config.toml
router_noise = 0.05
init_std_router = 0.00679
num_key_value_heads = 1
optimizer = "muon_variant"
warmup_steps = 200
max_steps = 6260
Below are experts of layer 4 (counted from 0) of a mixture-of-experts language model. Rows are named router (the router's row for the expert), down (a neuron's output weights, with its number) and show model dimensions 0-191. Each number is 128 + 24 x the weight over its row's rms, rounded and kept within 0 to 255.
Before each expert's rows: "comes before" lists some tokens at least twice as common just after its tokens as in all text. This comes from a sample of Wikipedia text that the model never trained on. Tokens count by the router's weight.

# expert 65
comes before: ",", " and", " of", " in", " (", "\""
router [116 129 110 167 143 111 130 122 114 130 108 129  97 122 131 155 130 143 131 147 127 107 142 134 130 169 184 113 192 128 148 137 164 148 108 137 112 142 116 160  90 101 144 106 110 120 145 153  77 106  87 114 106 173  86 146 144 194 149 124 136  98 138 136 141 100 132 121 123 132 141 128 168 155 128  62  71 119 103 113 131 128 127 142 110 114 173 147 127 153 105 141 132 138 107 141 100 121 130 192 122 150 111 158 110 104  98 146 161 143 114 120 116 136 106 155 113 122 155 124 135  89 145 130 124 130 174  71  96 143 114 133 172  91 137 170 127 128 133 115 111 109 115 141 112 125 133 111 119  82 145 154 142 145 120 134 139  98 136 135  97 109 109 106 100 124 129  81 162 123 144 124 153 157 133 103 161 116 145 150 140 125 124 219 123 144 155 140 138 129 124 122]
down0 [142 151 137  90 122 124 114 123 147 142 147 119 133 120 162 124 130 106 100  85 108 126 170  95 104 153 116 130 130 126 150 124 139 110 142 116 153 144 116  89 192 123 164 158 155 122 161 143 157 113 128 114 165 153 113 128 152 144 114 129 123 133 130 131 132 112 126  97 129 126 186 131 122 121  84 134 141 121  94 126 126 115 137 157 137  89  99 118  99 124 135 144 103 104 104 133 124 115 152 161 122 135 147 148 113 155 127  91 115  71 168 132 135 160 112 141 107 149 154 120 133 111 116 105 100 146  96 143 128 162 178 118 116 174 138 170 137  78 118 124 139 128 153  86 138 104 120  77 148 157  95 128  69 154 126 147 115 100  95 123  93 174 113 141  81 111 143  94 128 102 160 112 143 106 128 120 125 127  73 139 124 145 162  91  89  85 112 118  80 150 114 166]
down1 [145 150 117 108 126  98 120 114 153 133 117 183 120 152 178 148 119 128 137 153  99 167  87 133  96 151 174 145 127 124 137 158 168 116  64 132 127 143 128 144 139 144 144 129 117  93 164 135 110  89 122 132  91 134 137 133 117 124 146 124 143 101 154 119 120 121  88 130 143 118 176 141 115 146 126  96 120 126 156 134 201 144 129 125 130 130 110 145 142 116 138 111 112 136 161 145 140 107 137 123  97 151 125 102 121  99 119  76 144  86 105 120 204  96 120 140 116  92  87 159 136 123 140 145 123 151 132 159  93 156 118 103  92 142 132 130 122 115 124 118  96  96 121  95  91 163  76  90 158 121 130 132 155 125 137 173 127 166 117 111  98 139 149 134 179 130  77 117 165 124 118 132 145 138 132 112 127  95  84 140 134 170 102 139 158 125 121  97 118 151 131 120]
down2 [136 117 109 100 124  92 102  94 156 151 141 119 129 113 137 135 149 178 127 142 115 119 127 115 105 132 157 147 146 107  84 121 152 145 128 102 124 152 184 144 151 127  85 137  86 162 158 134 180 119  97 135  93 124 140 131  95  83 128 152 128 151 119 116 112 113 161 114 116 108  97 127 154 122 121 147 117 135 128 105  63 127 108 103 113 128 105 107 102 121 147 147 158 141 164 138 124 144  93 164 105  97 112 122 104 137 119 123 109 130 117 153 127 103 115 112 134 183  89 181 154 161 114 119 104 118 159 157 140 138 150 150 156 113 112 160 111 152 110 128 102 130 112 119 143 133 133 140 147 144 102 129 100 161 116 157 140 138 117 134 154 148  85 139 191 136  99 151 126 113 146 119 163  57 116 125 162 123 128 173 140 132 126  74  73 142 113 125  76 150 155 117]
down3 [ 88  96 136 128 167  84 101 188 110 141 112  90 106 161 102 134 133 160 100 118 166 121 110 171 161 114 118 116 170 135 159 170 164 118 118 118 107 116 170 118 177 102 162 135 127 151 102  92 125 107 129 124 155 131 106 124 148 132 114 120 112 139 114 129 110 126  82  67 134 172 148 101  87 142 148 125 120 136 155 127  77 141 101 136 103 125  80 177 154 107 131 119 126 160 137 124 107 120 106 155  76 127  92 130 122 106 148 109 103 171 105 112 143 125 101 147 149 135 103 140  96 127 127 153 129 144 130  79 153 134 168 142 109 153 127 102 130 125  73 126 129 130 133 141 111 140 112 170  91 146 129 131 108 132 126 135 105 135 138 149 135 108 113  98 151  94 111 125 120 175 138 108 121 140 125 114 132  94 126 100 132 148 117 101 165 117 148  83 153 154 106 101]
down4 [103 114  99 120 124 116 133  96 166 110 147 135 135  76 106 115 148 137 149  52 137 131 133 160 140 141 130 150 143 142 151  94 150 142 119 100 125 119 195 114  94 138 113 143 143 152 122 119 148 147 125 119  93 171 133 164  88 130 123 150 129 114 143 141 159 148 125  82  98 177 106 117 134 149 101 104 121 131  82 137 113 113 143 105 134 156 135 122 156 138 100  69 110 118 126 147 187 172 147 103 124  77 140  89  91 125 153 130  93 134  91 141 122 143  88 141 127 121 141 115 143  86 130 128 106 132 124  94 126 123 119 130 124 124 147 120 173 169 124 155 137  82 122  83 106 106 125 123 171 144 101 117 123 121  96 171 133 125 115 118 123 134 130 124 167  99  83 158 136 159 168 149 152 120 124 136 166 154 139 113 141 150 112 157 165 115 139 125 162 125 114 111]
down5 [125 120  91 135 120 128 162 114 133 127 121 135 137  90 100  98 118 117 122 160 118 130 157 100 173  78 106 130 111 132 143 160 119 125 155 117 133  67 141 103 130 157 108 114 126  98 137 140 161 128 130 122 116  89 147 114 149 100  90 170 122 152 142  99 130 114 152 125 120 181 107 198 100 118 175 138 145 118 112 160 136 106  95 131 139 117 111 147 154 113 155  89 114 180 132 159 191 116 128 140 149 159 149 146 107 147 118 135 131  93 118 149 141 112 107 156 122 120 100 131 120 115 183 106 100 181 119 124 146 117 170 127 137 120 132 169 104 148 133 164 138 135 131 139 157 172 118 121  95 131 106 105 141 146 175 125 141 146 127  89 151 138 105  94 146 124 143 139 122 142 157 158 108 122 158 104 141 100  88 148 160 107  75 160 124 148 149 114 154 144 143 159]
down6 [169 141 142 128 110 110 109 126  85 133 162 172 122 123 151 128 153 113 104 153 114  89 118 144 141 156 125 125 136 124 107  88 162 106 137 159 138 103 129 138 115 151 124 184 131 137 129 129 113 120  83 144 153 136 119 106 134 136 125 126 110 158 131  79 170 139 164 128 104  93 129  92 128 153 146  97 128 116 141 167 172 172 146 123 119 110 143  87 129 125 118 139 127 117 173  82  98  82  55 113 125 145 130 149 114 128 118 138 195 171 144 147 159 126 139 119 137  97  83 117 119 142 118 137 117 163 184 159 106 114 139 115 115 103 125 153 126 144 174 124 111 121 137 127  95 148 145 120  79  64  91 148 141 112 138 109 125  86 113  75 156 129 118 129 142  89 104 121 122 124 136 101 116 133 101 146 138 126 117 114  84 138 124 128 147 137 147 131 122  94  98 141]
down7 [132 133 159  81  90 142 167 125 113 143 140 163 153  94 132 124 143 133 108 156 159 128 129 120 101 159 116 132 149 136 160 118 143 107 119 172 102 125 119 116 118 159 108 133 143 135 161 121  81  82 169 166 115 100 119 101 134 144 132 125  99  95 152 129 113 147 130  94 144 116  66 121 145 123 106 171  90 154 135 128 144 109 155 110 133  98 152 207 161 161 133 115 117 125 110  94 143 151 107  87 128 138 143 141 119  89 159 130 137 101 170 114 107 115 130 105 119 119 113 132 127 151 122 119  98 181  88 121 131  98 175 102 110 119 169 115 111  79 114 152 116 117 119 133 138  69 115 125 121 141  99 150 101 120 117 178 167 111 153 153 107 110 132 129 155 130 152 117 128  70 148 131 121 122 131 135 147 115 140 157  62 146 130 140 140 130 117 130  94 143 125 143]
down8 [ 98 131 122 103 141 143 124 123 146 169 137 184 147 144  97 118 131 113 121 134 121 132 148 113 161 125 116  97 123 145 126 118 111 109 161 122 120 104 100  88 122 154 139 128 113  52  97 175 167 158 107 115 150 135 120 101  99 142 104 134 137 133 123  83 111 107 125 178 106 125 110  96 130 113 118 134 129 107 155 122  79 151 126 106 112 106 142 129 115 125 123 141 116 130  68 155  91 104 118 145 139  86 117 105 112 133 142 118 139 160 148 148  65 101 148 120 124 134  98 109 150 109 159 141 164 138 152 111 103 146 148 113 103 149 143  94 109 127 121 139 141 134 118 139 142 132 151  83 159 135  85 162 124 128 113 159 124 125 130 116 119 109 107 169 122  95  92  80 120 115 122 151 185 167 135 122 121 134 133 169 153 175 146 162 119  96 124 149 166 117 171  66]
down9 [152 132 116 155 153 157 155 120 125 148  92 108  93 137 112 100 143 174 143 124 154 151 149 117  80 122 130  73 152 177 183 151  67 154 131 132 128 117 170 116 156 141 135 104 150 149 120 128 127 120 140 161 163 129 101 139 154 104 110  95 125 126 115 110  94 113  88 108 107 104 189 174 102 147 105  99 142 100 134 157 155 147 108  86  82 148 121 148 120 144 131 100 133 103  93 134  91  95 133 137 139 144 124 122 152 126 133 112 151  87  92 136 131 139 145 132 107  92 145 168 151 172 110  95 146  84 107 100 117 126 106 126 140  95 155 127  91 135 117 127 109 121 123 117 149 140  87 102 167 147 134 117 119 146 150 135 112 153 157 122 145 111 112 157 122 163 127  92 127  98 137 119 142 113 107 175 103 109 129  84 126 124 122 118 157 121 130 171 126  94 120 137]
down10 [107 111 123  90 125 126 158 131 128 113 128 129 157 154 151 141 166 141 120 129 116 134 145 105 149 130  99 114 111 133  99 128 112 100 106  87 136 134 129 124 143  91 113  90  87 182  90  99  89 124 139 150 145  83  87  91 145 154  59 133 120 135 167 143 170 101 138  97 107 151 142 144 130 162 156 133 139 159 129 145  68 145 153 162 127 145 134  80 100 104 115 136 106 127 130 146 131 144 127 116 115 114 106 112  99 131  93 130 171 154 119 134 137 127 128 125 116 116 136  90 160 143 144 107 135 173 102 114 155 120 144 123  97 120 133 172 203  89  92 146 136 119 143 131 164 155 120 137  86 138 150 122 140  94 149 123 127 122 138 160 148 150 111 152 128 117 140 153 143 184 135 140  91 164 136 125 108 161 114 122 181 144 138 133 107  84 149 124 130 124 109  90]
down11 [126 143 116 123 137 168 113  85 142  90 141 177 111 113 147 145 110 155 160 131 142 124 158 112 150 135 134 108 172 116  99 102 127 127 160 118 152  79 123 153 122 160 145 108 104 138 114 117 105 109 105 111 132 141 133 175 161 155  94 115 122 159 133 120  97 123 146  95 123  74 133 172 177 136 144 152 122 133 116 151 144 120 149 112 110 141  80 112 127  86 157 119 134 149  88 145 125 119 118 158  58 162 162 158 139 107 105 120 159 161 108 148 150 117 105  88 138 134 155 164 113 174 115 106  86 110 146 147 135 155 153 130  98 125 166 149 162 149 118 120 118 114 121 130 132 155 106  95 140 110 147 157 139 112 159 148 116 100 174 146 147 129 144 164 122 158 113 101 130 127 100 154 110  85 139  91 136 141  98 149 102 139  97  99 116 109 132 141 184 116 129 106]
down12 [ 74 137 137 102 105 126 132 134 135 154 105  95  91 155 153 109 156 161 153 114 111 110 116 160 165 107 140  99 155 138  99 135 134 112 146 142 167  90 121 132 110 126 173 151 126 146  94 161 132 135 113 121 145 126 140  86  99 166 154 163 106 139 107 111 147 120 121  72 101 114  89 134 118 151 164 168 104  90 184 165 167 114 163 156 176 135 145 128 167 110 149  94 136 129 125 167 156 111 113  93 113 136 133 131 137 118 111 134 114 121 144  70 136 131 170 144 125 116 128 108 122 150 156  96 104 135 163 158 105 163  88 120  90 146 130 137 140 114  93 134 162 177 134 178 133 112 133 144 169 165 153 123 171  99 146 107 138 110 170 101 125 118 131 139  98 157 104  95 149 149 141 157 149 125 137 125 112 113 130 117 118 114 137 134 141 113 112 152 116 126 136 135]
down13 [ 90 111 148 154 130 158 101 135 132 141 137 141 170 156 139 125  99 169 110 139 111 142 130  97 146 122 117 117 132 133 113 158 119 174 104 113 121  93 175 122 126 159  96 160 140 144  90 159 148 121 139 133  81 122 147 115 115 105 123  84  81  95 127 131 127 134 161 167 107 116 122 136 106 126 109 119 106 155 130 131 114 120 115  98 109 142 112 138 138 123 139 130  84 160 125 132 173 105 151 119  88 160 176 144 149 126 158 103  80 206 147 108  98 187 138 139 124  98 112 137  64 123 158 166 103  69 144 125 133 143 133 150 144 148  99 108  86 163 139 132 122 153 152 159 108 119 131 115 160 128 165 125 109  95 121  95  92 137 131 107 145 142 139 135 133 134 111 117 150 136  94  93 130 104 122  98 111 132  92 107 122 119 140 157  84 127 140 141 160 129 122 139]
down14 [117 110 108 119 135 146 123 120  86 110 104 104 110 137 163 117 114 149  83 107 158 149 170 152 148 117 134 122  99  86 127 133 131 133 119 107 127 140 121 135 156 100 160  93  92 107  86 116 165 137 109 155 149  72 135 123 119 142  90 133 128 172 145 130 127 160 124 154 143 162 137 126  72 129 122 160 127 153 104 176 147 138 110 172 183 132 134  73 131 158 126 123 127 109  86 121 107 138 171 112 132 136 104 153 146 150 145 120  97 133 144 108 109 116 102 128 157 148  91 139 130 107  98 174  87 136 128 108 115 125 136  74 116 113 111  99 127 146 108 125 170 122 124 108 140 123 103 100 157 112 172 155  90 144 105 166 113 108 123 149 145 124 134 158 163 120 143 141 150 146 124  85 153  95 172 114 186  98 108 125 123 119 146  99 129 119 127 145 138 107 178 147]
down15 [139  89 157 119 101 126 116 121 154 113 119 137 128  99 164 119 129 158  73 122 121 123 145 104 122  80 119 123 138 127  88 160 120 113 110 150 111  99 161  99 151 180 118 153  80 136 170 178 107 123 179 123 140 147  81 167 174 136 120 133 140 123 145 118 155 124 141 174 138  98 141  69 164 107 161 162 100  93 171 183 124 138 119  87 128 129 145  63 136 149 100 117 112  99 130 127 138 121 124 127 157 150 146 121 116 151 144 133 118 118 131 145 107 124 115 134  95  93 132 135  82 127 128 110  97 141 149 101 152 110 103 101 133 143 145 103 134 115 113 131 114 146 134 162 113 144 140 174 136  84 148 153 130 122 137 109 146 138 116 143 130 174  99  99 143 171 145 137 111 147 136 123 128 114  97 149 147 119 172 136 122 136 127 121 112 148 166 111  96  88 155 100]
down16 [138 153 139  87 131 144 128  85 130 122 116 118  90 129 168 162 140 142 119 131 114 120 144 102  87 154 148 132 109 142 142 139 164 124  81 159  81 171 126 105 123 125 137 136 124 124  95 109 122 119 121  86 108 114 173  94 119 128 107 128 125 109 119  99 159 157  80 114 137 109 140  78 138 157 152 154 170 148 120 101 121 167 138 102 114  55 132 145 126 145 138 144  81 136 150  86 124 121 137 108 119 158  87 128 153 144 115 123 142 157 177 141 122 162 137  86 117 108 156 126 174 140 128 160 108 115 152 133 135 139 139 132 184 160 118 189 127 124 120  87 194 136 142 169 127 133 117 113 105  99  80 113 136 134 133 117 124 120 114 126 122 102 115 154 126 113 128 118 101 131 177 137 173 137 116 122 113  80 124 129 110 135 148 108 165 110 132 129 141 113 108 103]